config.yaml
d_model: 224
d_shared_expert: 0
init_std_up: 0.0423
init_std_down: 0.00755
init_out_by_depth: true
Below are experts of layer 8 (counted from 0) of a mixture-of-experts language model. Rows are named router (the router's row for the expert), down (a neuron's output weights, with its number) and show model dimensions 0-223. Each number is 128 + 24 x the weight over its row's rms, rounded and kept within 0 to 255.
After each expert's rows: a language model's description of what the expert responds to. This comes from a sample of Wikipedia text that the model never trained on.

# expert 57
router [169 131 118 127 156 121 137 149  91 175 118 154 106 134 104 143 131 120 175 102 137 108 167 118 129 128 103 127 135 130 112  95 121 108 152 140 133 158 148 116 164 160 130 119 101 140 140 161 112 123 123 114  98 114 171  94  89 127 152 128 130 145 145 153 180 118 122 151 114  98 141 158 188 129 146 138 127 104 137 144 110 118 123 116  86 140 107 124 120 107 178 102 167 131 199 143 170 106 156 156 170 131 156 139 109 135 135 128 132 138 151 131 133  98 128 174 135 117 139 168 139 137  96 127 175 150 145 151 124 120 113 149 103 159  86 141 127 111 144 137 109  97 122 137 119 151 141 126 129 156 158 123 112  79 103 199 115 132 112 114 131 126 100 167  74 124 136  85 107 177 144 121 126 159 112 120  91 164 162  93 158 126 134  84 165 108 148 120 143 113 138 136 132 103  79 155 145 153 153 117 133 155 115 146  93 132 120 155 115 163 110 154 147 142 127 115  99 142 166  82 129 104 126 121]
down1 [119 141 179  74  99 134 137 114 109  96 130 117 131 128 128 130 153 154 119  99 113 102  92 122 125  84 134 116 141 121 130 120 156 123 129 133  98 149 177 137 113 113 102 106  97 105 155 146 124 103 110 124 124  89 145 128  99 152 142 135 130 135 103 133 153 147 140 110 155 125 113 121 119 106 123 130 114 135 129 131 108 145 137 163 129  93  50 109 159 158 112 166 152 133 108 129 151 131 137 167 146 173 100 143 120 111  97 116 136 151 114 135 145 142 148 143 150  92 108 157 156 122 107 146 113  66 166 147  84 128 127 130 113 144 118 166 129 129 124 129 120 139 160 133 122 115 134 189  99 105 150 109 137  81 139 108 138 119  96 130 141 149 117 127 114 141  82 151 134 136  90 144 151 136 130 107  82 123 108 112 134 108  88  99 112 152 126 102 125 175 138 127  35 123 126 110 188 123 167 138 129 127 102 124 150 153  88 122 139 136 179 140 118 149 142  94  97 143 178 182 148 133  87 111]
What it handles: First one or two letters of capitalized names or words, such as G in Greater or Goodman, Al in Alberta, U in Understanding.

# expert 31
router [126 123 141 112 124 137 160 143  94 155 130 154  91 152 137 120 145 140 146 142 108 113 161 143  74 113  86 146 148 159  99  81 102 129 148 118 135 158 165 152 137 170 120 133 116 159 152 173  97 111 133 134  83 103 153 125 142 131 136 155  71 167  95 177 106 115  89 146 137 123 153 149 181 130 143  67 115 115 137 138  90 137 133 113  90 163 111 120 130 180 132 143 166 139 160 165 143 126 161 138 140 126 178 135 137  83 114 125 143 127 135 132 126  91 151 185 107 122 110 130 170 157  75 118 135 155 158 134  97 118 149 100 114 150 103 114 143 126 120 147 131 101 114 158 141 125 119 123 109 115 132 131  93 113  94 141 109 101  76  89 106 132 125 126 109 111  97 102  96 134 133 141 138 139 116 120 113 123 156  71 153 115 149 101 134 140 143  71 117 109 127 115 123 113 105 141 137 140 121 117 157 141 134 146  95 122 165 146 113 111 102 134 159 154 139  98 111 138 144  93  97 104 125  97]
down0 [133  99 123 117 136  98 112 144 119 162 125 129 126 148 148  99 144 107 114 171 103 160 110 159 102 119 144 121 137 142 131  93 127 115 118 106 124 137 126 133 115 139 120  87 144 147 122 120 127 128 121 197  88  88 111 124 156 116 126 118 126 126 106 139 151 104 134 114 114 124 116  94 129  87 132 146 148 142 137 149 140 112 127 157 153 110 161 166 145  63 163 163 113 145 123 154 152  85 143 136 126 112  93 127  87 125 108 118 132 102 140 125 102 115 131 134 132 131 139 143 123 134 106 148 136 115 157  64 144 105 134 180 164 104 154 147 135 128 123  96  95 116 148  91 138 200  91 119 132 114 114 104 159 165 172 145 122 127 162 126 141 124 161 107  78 136  92 118  93 126  82  77  77 121 107 133 100 143 127 160 114 118 124 112 120  97 105 147 136 108 141 181 116 153 134 131  55 116 105 132 145 109 158 136 164 105  88 140 124 124 158 124  85 150 165 121 164 158 135 117 126 164 159 111]
What it handles: Number pieces in scores, decimals, statistics and measurements, such as 2–8 records, 2.59 m, 2.16 ERA, and words like five, six.

# expert 7
router [149 105 142 115 144 102 136 154  79 165 123 152 119 131 129 148 110 160 127 110 125  93 128 150 100 124 101 119 154 136 125  87  82 151 113 125 129 142 172 163 135 181 108 122 107 152 132 154 133 127 163 113  92 117 166  88 131 146 128 126  93 135  85 165 137 154  97 126 144 125 146 158 156 148  95  89  96 108 133 140 108 134 115 115  73 130 140 147 108 111 159 123 144 122 164 158 161 143 155 133 157 137 152 138 108 124 149 104 116 156 149 145 112 127  99 159 147 105 131 128 148 144 123 121 141 128 171 138 134 106 112 107 128 152  84 115 108 145 150 134 160  95 138 166 110 118 137 129 123 120 147 118 123 116 114 143 103  82  73 131 112  93 117 156 107 142 106  75 151 161 121 126 125 138  87 124  80 143 133  81 147 105 169  95 149 162 174 108  99  84 121 115 110 106  58 153 142 151 142 132 117 162 102 146  89 134 146 157 125 108 131 176 142 163 129 102 125 123 142 119 143  99  83 114]
down0 [144 135 181 111 132  81  96 109 145 132 152 141  99 132 139 147 127 123 148 145 146 128 145 140 145 133 145  88 123 118 114  82 135 146 151 135 105 152 136 139 127  85 119 107 144 117 143 153 130 134 111 116 146  99  78 134 107 136 103 171 126 102 133 165 130 125 130 153 131 147 137 161 168 103 152 118 158 112 140 175  80  86 141 164 126 110 141 163 107 156 177 127 177 127 122 129  91 109 129 101 131 138 152 161 138 118 126 115 112 135 130 137 120 107 132 112 134 145 115 115  85 133  93 127 120 108 139 154 106 130 125 101 131 147 108 101 139 148 100 129 114  95  96 108 104 114 129 144 140  88 125  95 139 154 154 137 123 115 182 149 111 140 128 136 143 142 125 153 110 116 119 111 102 128 111 148 126 106 143 115 162 178  86 138 150 110 152 138  78 182 143 124 103  82 149  88 120 177 122 124 122 135 113 120 155 161  91 116 110  84  91 138 114  67  97 116 163  98 112 124 217 135 104  81]
What it handles: Month names and their abbreviations or pieces in dates, often after a day number or "in", such as July 2021, Feb-ruary, Oct.

# expert 34
router [145 126 140 115 150 124 133 148  87 178 121 127  83 132 137 127 123 137 159 115 134 110 150 114 105 126  96 135 154 123 122 120 102 103 143 108 131 141 159 145 124 161 140 127 113 155 168 148 127 126 143 108 106 107 164  90 146 155 147 100 100 156  89 141 123 131 103 154 118 114 130 134 175 124 143  75 108 124 104 177  76 121 140 113  87 161 104 127 126 178 157 147 137 161 166 161 156 134 164 155 154 147 154 117 155 107 154 130 131 158 150 118 121 116 130 164 128 126 134 112 157 133 128 104 135 138 149 155 113 131 117 110 144 173 102 107 146 143 142 136 144 114 150 146 174 170 108 115 130 116 164  87  95 104 111 154  99  91  74  82 112 119 137 156 105 131 116  86 130 122 136 143 142 173 102 164  89 151 134  73 163  96 134 115 134 177 147  99  76 112 136 117 122 109  90 164 154 148 149 136 114 149 146 156 109 142 138 141 126 156 101 172 150 132 132 136  87 112 144  91 116 119 112  99]
down1 [105 124  93 156 118 143 145 126 130 124 110  97  88 119 101 139  64 138 135 122  97  92 108 170 114 110 103  84 168  91 113 148 134 114 125 128 108 121 149 119 132 120 132 137 138 124 125 126 134 137 118  87 131 118 151 141 147  68 181 103 117 105 112 132 117 131 121 169  96 116 136 114 105 106 142 152 151 188 118 127 106  85 152 128 116 156  97 108 140 101 157 130 114 159 148 127 126 128 155  80 158 147  97 168 130 152 129 119 108 122 173 114 102 118 156 132 139 116  82 150 129 152 122 138 130  96  91 114 117 138 203 159 108 102 165 139 172 104 111 125 108 109 107  72 124 113 102 113  98 152  98 159 116 124 123 134 145 118 137 125 135 134 160  96 110 119 139 127 115 176  89 135 129 135 154 125 134 105 142  98 202 139 128 105 151 132 148  96 116 160 150 152 118 130 117 129 125 180 156 134 159 134 133  83 153 115 165 130 129 105 106 121  87 119 155 162 131 107  81 123 154 120 125 142]
What it handles: First names and the ends of given names or surnames of people, such as David, Robert, J-ames, Cod-y, Lope-z.

# expert 45
router [166 116 150 113 128 112 149 134 106 151 119 150 108 144 123 137 125 148 144 120 134 114 129 125 116 152  86 125 149 151 109  96 105  97 112 115 121 134 158 178 155 152 128 127 106 163 128 137 106 113 153 145 111 141 168  92 122 150 118 100  93 152 123 177 142 144 110 157  99 122 157 151 183 137 126  77  84 155 112 159  73 120 143 128 101 156 111 139 117 154 134 125 158 139 175 153 126 105 132 142 128 148 152 101 151 116 145 131 141 147 134  68 125 102 110 148 119 117 119 136 141 149  93 118 177 138 141 122 117 103 126 126 103 153  69 110 132 146 129 115 122  58 156 162 124 123 140 102 134 105 134 120 125  83  93 148 130  96  73  93 125 122 135 146 132 123 115 116 104 161 144 113 121 146 101 112 120 107 178  95 182  94 143 113 153 193 127 116  85 109 171 114 111  90  88 149 128 153 108 115 121 143 115 170 151 129 142 142 127 138  75 172 136 142 126 125 121 133 120  98 132 102 103 121]
down1 [119 164  83 165  81 145  96  85 126 104 141 146 138  90  95 115  87  91 111  88 154 148 166 158 141  96 112 176 113  88 152  94 119 136 102 178 115 149 133 158 128 125 146 137 137 113 135 115 128 157 140 119  99 157 116 124 166 115 138 135 150 154 137 144 104 160 178 141  96 121 162 169 128 114 119 127 153 111 106 137 152 134 100 147 130 127 131 156 113 101 120 116 168 148 124 112 177 154 111 103 120 121 155 151 146 138 119 141 120 120 141 170 143 123 126 126 134 107 122 129 109 160 140 107  65 164 112 143 114  97 123 103 176 119 112 137 130 130 104 169 136  70 116 130 104 153 125 190 132 142 162 149 119 172 119 134  89 131 146  63 104 166  95 120 133 157 136 139 110 106 116 131 113 148 114 156 149 134 151 103 135 100  97 103 102 114 122 112 137 115 108 134 142 123 102 122 125 168 140  97 155 135  90 147 111 162 138 155 149 163 138  88 121 132 133 121 113 153 114 119 111 129 137 180]
What it handles: Noun-completing pieces after a prefix, like con+cept, pro+cess, cont+ract, associ+ation, prohib+ition, plus reg, success, period.

# expert 16
router [157 133 125  92 132 140 149 126  99 144 170 110 119 119 148 130 150 101 141 130 153 105 156 119 102 124  97 116 156 130  99 110 134 112 146 112  95 125 169 143 115 165 119 154  98 163 164 132 123 107 138 143 105  78 152 116 131 124 160  89  79 150 106 157  94 110 119 167 145 125 136 123 185 113 144  78  90 111  74 136 113 122 134 130 102 118 124 129 131 125 152  94 146 118 141 153 134 147 131 138 141 139 178  98 137  68 160 118 138 135 169 130 126 104 117 163 155 112 123 128 142 155  85 104 174 133 138 129 143 120 146 102 120 183  98 121 140 133 130 155 144 124 130 136 158 164 154  93 179 101 147 111 102 112  87 124 102 129  75  99  92 109 133 183 122 103 107  99 134 117 113 163  92 174 107 136  92 157 126 107 140 114 157 134 158 165 138  85  95 103 127 139  94 108 105 109 141 145 104  88 127 154 135 129 122 140 150 147 115 120  99 141 126 159 123 118 100 148 131 101 112 105 142 101]
down1 [ 78 124 124 100 126 123 144 177 115  90 125  84 135 113 158 135  66  88 113 110 107  95 118 133 129  90 113 114 145 132 134 169 154 139 145 109 122 111 120 102 113 132 178 109 151 128 140  92 162 138 163 146 134 167 145 162 139 142  85  93 153 156 121 108  94 105  92 129 146 127 163 119  95 124  95 132  68 117 128 131 117 150 123 128 127 118  96 172  84 182 121 128  93 147 129 140 154 152 137 117 127 135  80 112 171 125  88 121 157 139 120 173 125 128 122 143 127 137 161  90 109 151 105 106 152 101  91 177 100 130 136 127 170 119 139 118 125 109 139 120 152 136 166 138 106 131 100 118 104 123 161 100  86 107 164 114 119 136 120 125 160  92 103  99  94 155 102  88 132  94 140 116 110 147 162 158  89 166 120 152 130 139  73 144  93 125 155 118 115 148 154 133 121 126 130 128 124 160 114 148 118 129 139 130 121 142 159 141 117 123 138 136 120  83 155 162 104  99 141 128 146 142 121  87]
What it handles: Mid-word pieces an, en, on, n, in inside names and words, as in Vill-an-ueva, comp-on-ent, Constant-in-ople, Oric-on.

# expert 19
router [142  86 145 118 116 122 136 144  96 180 127 149 140 151 111 136 159 146 150 127 122  95 164 122 148 135 119 154 144 126 101 110 129 113 131 149 130 142 133 151 153 150 123 136 109 157 133 162 126 135 151 133 112 122 163 113 146 138 141 123 111 159  84 120 152 143 107 151 119 117 141 118 181 134 109 106  93 118  81 167 125  92 149 100  88 120 145 142 129 181 172 111 160 121 160 145 114 101 162 151 147 132 152 153 130 121 116 125 131 155 157 129 144 134 122 176 134 100 133 156 156 161  83 107 144 169 169 127 130 124 115 109 105 161  99 110 138 122 157 155 169 120 134 148 143 117 151 115 120 130 132 103 133  88  78 151 106  78  92 113  81 128 125 142 156 115 106  91 139 131 160 134 161 170 112 107  97 138 140  85 170 129 170 125 153 157 184  88 108  93 133 120 141  95 117 167 120 140 124 118 142 175 153 124 103 126 155 157 125 115 109 199 148 157 127  96 122 126 138 112 111  89 126 102]
down0 [113 132 139 141 129 140 116 161 115 150 145 186  92 139 106 130  95 126  92 115  97 143 128  93 105 200 116 130 109 140 140 124 145 138 151 127  95 113  99 125 120 167 150  83  83  94 111 135 140 117 133  94 152 150 149 112  89 139 109 134 162 128 152 133 134 148 125  63 117 143 126 118 169 106 114 124 172 168 118 153 123 130 137 113 120 134 100  93 116 168 138 166  78 122 123 154 117 118  82 127 144 139 116 120 130 123 142 126  98 136 101 140 143  94 159  75 121 120 143 116 146 123 172 135  96  59 132 144 156 124 138 162 140 163 122 154 131 123 142 103 126 152 134 116 139 121 159 111  66 144  99 124 147 113 114 143 131 134  99 162 117 161 122 130 163 142 174 134 144 111 122 142 117 106 104 142 129 168 128  82 104  64 124 149  87  91 128  94 137 116 109 110 102 145 127 138 141 130 127 120 135 114 127 149 123 130 159 137 126 170 110 113 142 119 170 207 152 116 147 151 152 117 139 116]
What it handles: Word-initial pieces st, St, cl, kn as in st-aff, st-reet, St-art, plus single capital letters inside acronyms and team names.

# expert 39
router [163 145 149 107 136 188 139 131 123 160 106 136  97 135  95 143 137 130 161 139 110 112 141 149 124 155 101 137 157 117 119 108  90 101 120 103 120 118 136 124 148 148 103 162 131 158 142 137 137 100 127 115  93 145 132 118 132 119 136 163  66 166 121 177 136 122 127 140 115 115 170 141 172 113 119  88  98 135 131 147 119 109 154 137  70 124 110 138 120 165 149 127 162 145 181 147 144 138 168 115 137 141 140  98 161  90 129 158 134 146 148 159 142  87 178 169 130 106 140  89 136 129 122 111 166 158 148 161  99 128 109 128 101 122 104  98 131 144 151 147 146 108 114 172 133 148 137 143 128 122 126 114  84 139  71 168  76 148 103  80 114 131 120 153 121 137 115 113 127 110 164 134 146 157 115 143  97 126 165 133 158  94  96 127 130 178 129 103  91 109 116 129  98  91 113 140 130 154 143 124 118 160 163 139  95 125 152 129 116 137 121 167 151 154 132 132 101 123 135  83  91  87 100  97]
down0 [134  93  89 137 162 127 119 128 177  96 137 151 103 145  89 107 100 111  70 140 152  97 167 139  96 139 111 122  78  75  83  77  74 141 100 151 112 116  95 126 100 150 151 107 134 113 165 119 120 165 124 111 123 114 113 107 115 137 126 135  63 113  85 125 155 117 144 135 160 123  91 102 138 126 154 159 152 128 101 109 136 141 143 150  89 150 109 100 106  68  76  92  94 103 108 112 105 120  93 119 117 127  90 178 140 129 156 120 122 170 130 123 132 144 118 119 130 152 133 135 159 124 115 149 122 151 177 130 136 143 111 148 132 109  92 128  93 134 149 149 108 141 128 127 124 125 137 128 123 127 129 150  85  88 151 151 121 108 140 130 133 142 104 151 133 131 146 126 128 132 120 118 126 106  84 110 108 145 131 116 151 105 144 104  97 176  73 128 130 143 145 169  97 133 107 107 137 111 143 131 115 147 115 134 140 163 169 133  98 137 111 116 158 143  96 124 153 171 163 107 123 122 109 173]
What it handles: Adjective-forming suffixes ending a word, such as -ic, -ical, -ial, -al, -ary, -ural, as in Social, Electrical, dynamic, secondary.

# expert 5
router [163 105 137 117 154 119 138 153  98 173 124 146  89 117 136 134 121 125 134 123 129 124 147 116 122 128 138 145 155 153  91 110  99 104 115 117 110 146 176 164 131 173  97 144 119 172 123 132 115 121 119 126 124  95 164 104 141 138 160 129 105 134  91 102 150 129 116 138 118 120 129 150 173 189 118  83 111 113 121 171  92 130 105  96 127 130 107 147 120 144 144 121 109 144 143 130 130 123 125 147 181 140 165 134 111  78 133 122 130 121 118 106 122 118 122 142 115 119 150 107 146 217 119 116 165 145 162 131 120 102 149 120 136 172  99 124 121 129 150 103 143  93 132 155 140 129 145  88 195  93 125 113 141 116  86 143 119 131  73 119 118 130 120 155 114 105 133  79 136 123 153 131 102 144  95 137 106 106 142  94 177  93 165 148 136 153 118  86  80  67 145 104 137 106  93 112 113 154 115 114 119 157 131 120  99 119 145 113 124 146  83 150 117 136 115 122 117 135 147 102  68 129 128  94]
down0 [134 189 135 174 123 170 108 140 139 132 103 120 173  99 115 118 123 148 109  89 121 105 110 125 121 132  86 181 115 120 160 144 120 158 108  99  85 149 123 147 143 181 123 115 168 142 129 195 101 101 123 120 142 139 122  91 135 115 125 135 134  84 122 166 145  82 136 112 115 124 156 106 126 126 127 141 145 139 134 124 118 179 122 118  97 102 112 119 127 163  94 158 104 114 176 155  78 134 104 140 101 119 154 123 164 151 116 129 142 154 124 131 109 123 113  96 146 137 175 115 178  98 133 149 147 132 147 167 116 138 141 124 126 150 142 128 150 126 131 117 147 115 114  91 156 112 138 125 111 107 106 152 136 122 100 113 122 152 176 150 155 145 139 138 151 136 109  49 150 125 123 107 136 186 106 128 126 144 136 132 147  93 103 144 134 122 121 119 161 163 113 141 119 156 114 114 148 135  69 107 137 184 138 111 173 158 137  96  91  97 106 132  98 143 149 137 135 111 128 145 159 151 126  98]
What it handles: Verb stems and endings about to take -ed, -ing, -s or -ment, such as sign, develop, form, found, ret-urn, att-ack.

# expert 49
router [154 119 149 100 127 122 134 152 109 178 131 142  79 129 111 119 135 138 158 132 155  97 136 113 115 128 100 133 122 133 127 101 117  91 152 125 104 133 142 164 144 141 150 135 103 177 155 156 104 111 128 121 114 118 169 111 110 125 130 124 101 169 114 144  99 129  90 158 114 121 147 143 142 150 101 100 102 122 152 175  83 150  94 104  79 158 106 117 110 153 136 130 174 124 162 140 136 127 145 144 160 135 150 100 143  99 143 115 151 140 146 144 119 115 136 184 145 125 133 130 159 130 108 103 150 112 160 154  89 137 145 152 146 140  88 126 128 108 154 137 154  90 146 131 110 138 152 133 177 130 145 107 106 110 100 162 102 111  96  90 118 114 127 161 130 129  95 100 106 116 158 148 134 184 112 121 109 109 158  82 167 106 140 106 175 124 159 102  89  83 146 108 124 101  97 140 146 145 108 132 152 177 143 165 110 142 143 168 132 150  82 178 129 160 134  89 138 151 131 122  82  92 125 109]
down0 [135 139 132 130 148 102 111 141 139 104 119  95 107 128 103 148 192 128 148 116 130 125 115 153  93 150 105 144 136 140 146  93 144 144 117 129  93 160  99 175 138 111 174 149 107 107 135 108 140 132  89 105  86 127 123  97 159 144 118 161 151 131 143 111 139 170 135 135 149 143 138 140 116 133 129 108 113 148 134  95 138 156 101 120 159 133 157 125 146  94 118  87 162 127 100 167  86 134 124 154 107 120 138 160 111 121 134 154 113  90 131 145 130 152 120 123 126  71  88 139 129 120 101 144 158 181 126 114 125 111  87 137 109 144 132 101  89 105 144 113 117  96 160 135 146 133 121 140 118 149 138 170 144  98 130 166 164 177 132 128 125  75 125 143  96 175  46 104 101 131 201 118  89 153 138  97 148  81 117 105 109 103 167 105 126 118 117 129 122 125 134 107 177 120 125 145 144 143 118 121 114 134 107 124 121 157 169 132 136 147 138 132 118 111 132  77 100 146  98 157 128  92 124 160]
What it handles: Pieces such as ash, Q, tal and side, as in Pashtu, Qatar, to-tal, Hill-side, plus function words like to, by, with.

# expert 12
router [152 122 122 117 153 111 134 144 101 165 137 112 112 128 126 106 160 125 138 114 121 103 162  94 108 127  86 137 143 173 113 104  92 116 137 142 108 160 149 142 151 165 118 129 108 147 151 164 118  90 127 104 106 101 157 117 116 127 151 130  86 144 119 171 148 117  94 165 139 106 160 154 191 173 114  82 100  98 123 139 106 121 138 125  92 172 130 142 112 143 153 124 172 137 174 140 144 114 134 168 151 144 167 139 136  89 145 124 131 163 156 140 132 110 126 173 142 120 131 141 159 133 131 147 142 167 156 131 101 108 113  94 136 137  93 109 122 121 145 131 159 113 127 145 135 148 115 113 113 124 142  95  94 145 117 163 109 119  80  95 113  93 144 148 117 125 109  80 127 120 133 162 123 188  96 127 107 160 142  96 155  84 161 118 141 161 156  86 105 113 138 106 125 103 104 155 152 141 125 125 146 124 115 151  85 157 135 153  99 153  96 143 158 152 122 111 110 125 140  69  84 105 110  92]
down0 [ 92 119 127 135 132 120 158 173 128 135 109  82 120 105 172 114  97 122 136 111 164 109 148 134 148 115 133 120 120 113 130 184 100  81 149 140 142 135 104 142 103 174 174 128 120 132 106  89 147  76 116 127 141  92  88 123 135 107 138 114 141 103 125 142 118 148 108  85 105 132  94 105 151 106  86 108 168 148 137 102 124 172 131 127  99 106 121  97 112 133 134 117 110 187 169 117 140 137 117 119 141 151 156 114 123 119 126 164 120 133 152 160 123 130 134 176 131 111 143 113 132 153 145 103 103  78 154 106 146 144 114 108 146 153 130 121 155 118 134 128  85 143  87 101 109 132 130 178 112 147  85 116 123 158 153 108  95 143 147 119 133 152 156 122 121 106 126 116 105  97 163  95 124  98 127 102 121 188 132 161 107 114 132 123  88 133 126 143 134 128 133 147 179  99 148 119 124 114 103 152 107 157 171 103  87 134 117 118 137 109 204 145 103 159 154  98 173 139 136 158 109 115 125 154]
What it handles: Space-preceded numbers in tables, stat lists and dates, often after a pipe or semicolon, as in 4 January, 34, 6,502.

# expert 21
router [161  94 104 106 144 111 142 163  74 161 125 132  83 112 117 104 154 128 150 122 133 102 165 106 109 121 125 140 145 139 121 105 108 106 137 131 104 177 140 173 153 164 133 148 136 179 157 131 125 116 154 118  97  99 160 104 119 133 153 140  96 136 100 117 124 126  78 127 120 121 149 164 135 127 132  92 103 130 118 205 104 104 149 106  87 146 123 151 137 130 144 131 157 134 136 142 105 135 138 165 140 151 149 154 131 104 124 121 132 161 153 134 102  97 141 175 136 121 130 111 149 118 118  88 165 157 145 140 125 114 136 109 125 179  97 112 131 118 142 158 139 114  89 149 151 125 146 108 145  99 151  95 120  88  97 157 142 108  76  88 122  88 122 158 122 132 124  84 120 103 134 155 136 141  73 106  96 106 148  79 146 100 165 115 158 153 138 106  83 111 123  93 127 113  84 143 161 143 121 135 125 141 128 155 101 165 150 117 113 142  96 163 133 116 127 109 124 140 134  98  98 125  90  87]
down1 [158 115 153 117 143 104 107 112 149 165 130 120 142 160 119 143 167 167 143 106 134 110 149 140 105 106 149 138  88 174 129 146 168 153 129 133 134  95  96 123  99 125 123 118 164  66 120 108 141 110 118 142 139  97 119 134 105  93 178 123  85 134 109 152 150 141 153 112 117 114 158 138 178 173 134  99 124 152 115 134 133 138 131 140 139 170 151 182  95 134 130 120 103 117 140 152 133 135 140 116 145 133 132 118  75 186 114 145 115 140  89 111  83 101 121 121 141 149  87 148 161 164 119 148 113 103 114  86 132 216 164 105 147 133 133 131 158 110 112 105 142 152  94 120 159 141  83 100 145 119 104 136 141 115 135 128 173 183 110 135 116 125 135 114 134 122 117 142 116 115 131 105 121 131  97 100 136  90 137 179 146 122 151  98 118  78 126 116 108 152 140 141 168 130 121 134 136 123 129 123  99 164 153 150  96  83 145 135 114 148 137  98 129 157  76 140 123  99 120 103 122 139 120 108]
What it handles: Prepositions after past participles or verbs (depicted on, taken through, carried on), and verbs like used, built, released, published.

# expert 41
router [196  84 128 115 140 124 146 134  87 205 103 150 133 145 169 151 130 162 145 106 133 105 131  98 102 137 121 121 151 101 124 102 115 105 152 149 137 121 159 136 125 152 118 126 146 164 124 117  82 134 138 110 101 119 134 134 146 114 133 167 106 130 116 140 130 161 124 156 121 102 163 169 174 172 117 117 112 108 159 154  91 112 128 122  80 131 128 127 111 158 143 134 155 135 156 153 116 116 181 175 129 146 145 142 122 110 104 133 134 151 126 141 114 132 135 173 113 130 114 116 161 119 113 134 135 128 161 130 138 136 118 123 132 177 124 106 122 133 167 141 140  91 157 155 119 143 126 105 116 120 121 120 103  70  89 149  94  99 114  97 103 140 115 159  99 130 130 109 108 157 154 102 147 149 103 100 113 138 185  82 140 128 160  78 142 173 174  85 106 112 121 104 124  99 119 133 151 131 141 119 136 137 105 146  95 130 148 128  96 128 114 181 171 150 141  75 125 131 170 102 118 120 100 123]
down1 [133 136 122 118 115 111 132 187 113  89 157 118 107 112 162 131 104 149 133 137 143 134 166 141 125 143 180 139 152 157 143 151 120 115 142 117 132 147  79 125 110 151 146 104 135 132 129 115 159 151 116 131 137 127 128  85 128 109 100 145  81 149 132 156 122  72 103 151 154  95 136 124 130 183 104 178 131 165 115 123 112 119  67 125 169 144 105 113 149 137 145 170 161 145 113 129 113  81 124  99 101 151 110 150 118 118 117 162 128 123 141 125 145 130 115 102  94 105 143 161 133 140 152 112 126  93 143  95  84 150 167 146 126 152 102 136 159 145 109 142 158 144 148 157 125 131 105 147 121  78 124 116 128 139 109 138 184 166 129 142 134 164 135 129 106 128 162  94 140 102 142 114 105  73 131 100 116  99 158 117 145 107  77 135 113 160 139 120 113 123 170 100 173 106 161 109 125 127 141  99  80 119 118 129 127 121 145 200  97 114 142 138 124  93 127 157 179  98 135 130 120 148 135 145]
What it handles: First piece of words beginning with F, Se or Le, such as F-ARC, F-ollowing, se-ek, se-venteen, Le-eds, Sea.

# expert 37
router [163  80 133 110 154  98 153 141  94 173 121 137  99 143 138 128 154 137 157 109 132 113 135 105 110 136  76 128 144 127 130  98  88 107 151 124 129 131 169 157 125 136 131 139 142 169 143 136  93 145 163  95  99 126 164  73 151 120 148 148 105 167 120 130 118 112 121 153 117 119 133 138 174 144 125 105  99 138 121 141  80 118 137  97 101 140 116 116 116 192 155 115 162 109 133 143 141 101 153 145 149 151 141 124 133  77 141 122 143 142 156 134 107  95 127 170 130 118 108 109 141 142  88  96 145 135 143 140 106 153  99 129 135 152  94 147 124 129 167 133 133 114 159 175 161 123 121 101 128 109 149 116 136 114  86 176  95  94  71  79 112 102 124 152 120 123 100 113 111 135 133 128 138 137  90 120 104 124 160 100 162  96 127 110 164 189 140 117 105 118 113 149 116 125 112 150 159 147 107 113 127 159 108 170 116 122 165 165 132 152  73 135 135 128 118  96 102 130 133  78  96 115  96 116]
down0 [227 157 111 105 126  98  89 101 131 106 105 181 173 153  83 144 155 134 111 172 122 120 120 146 141  93 174 165 142 164 134  67 135 155  87 104 148 123 103 125 129 148 163 141 141 106 120 158 141 144 106 126  94 131 104 155 155 150 148 142 126 140 136 151 127  99 157  89 114 112 165 152 119 121 180 131 122 152 115 137 151 132 162 107 126  74 144 122 148 103 139 160 123 141 138 122 114 117 117 133  76 154 138 126 103 134 129 105 155 151 118 135 150 140 150 128 131 119 117 132 153 116 143 107 143 130 148 107 126 126 182 166  98 133 118 113  94 147 130 102 147 151 152 182 133 146 142 129 125 183 134 132 129 134 147  93  93 128 157 174 158 141 135 171 171 131 128 170  96 133 131 133 111 177 103 172 109 117 101 111 116 115 128 117 114  74 115 138 151 118 130 128 153 112  80 123 107 131 132 124 110 137 118 104 125 126 124 134 127 142 155 123 140 102 109 121 157  80 140 142 127 130 120 138]
What it handles: Single digits in the middle or end of long numbers, such as ISBNs, coordinates, vote counts and table statistics.

# expert 60
router [134 102 139 112 160 107 113 123  95 135 117 144 122 115 128 113 140 135 147 125 143  93 163 107 123 130  70  99 119 167 101 106 122  90 118 123  95 138 141 119 142 142 114 146 119 152 163 149 129 105 118 156 102 104 156 149 112 124 140 127  81 161 126 122 116 140  97 159 128 103 141 131 183 126 131  96 107 135 121 159 120 139 134 113  99 108 122 137 137 129 148 139 126 135 126 145 149 141 112 142 159 135 163 117 138 122 155 107  97 117 151 140 126 127 162 182 151  76 162 111 173 133 110  94 176 162 173 142 116 123 129 114 129 139  75 130 133 123 132 164 173  88 134 174 154 140 147 101 160 115 180 136 118 135 126 156  90 122  99  89 146 124 112 199 159 140 115  75 137 145 107 132 119 169  95 128 111 131 155  82 173 114 168 134 143 141 143  96 116 109 122 144 130 114  85 163 153 149 110 112 145 133 140 161 121 155 135 150  91 150  97 144 131 160 108 118 106 146 123  53 128 125 102 108]
down1 [137 120  96 140 136  75 129 124 115 105 109 155 131 161 153 110 126 102 134 130 119 133 116  84 140 146 120 135 115 107 120 141 154  95 156 142 138 130 123  89 117 107 138 109  81 157 152  97 136 126  75 120  90 128 147 185 146 104 116 123 129 133  94 136 106 123 108 133  82 128 142  96 115 102  86 122 131 131 113 143 124 145 146  90 145 141  79 129 151 130 156 178 128 177 102 156 124 135 167 157 133  83 151 155 148 154 126 173 113 130  98 168 116 146  79 114 136 134 158 112 130  82 111 165 115 114 136 181 159 104 130 106 117 182 156 179  99 123 116 148 153 165 120 131 155 127 144 124  92 147 125 117 154 146 108 116 100 154 129 149 119 135 114 103 112 109  90 104 121 136 100 146 155 152 140 182 124 151  98 133 141 151 146 153 108 148 123 109 149 151 176 137 158 115 110 116 139  82 112 128 110 134 131 182 119 156  82 126 133  77 117 149 147 117 108 123 108 121 110  97 171 131 139 147]
What it handles: Word-initial R, An, Me, Man in proper and taxonomic names, often after Order: or Family:, as in Rubiaceae, Antipatharia, Rommel.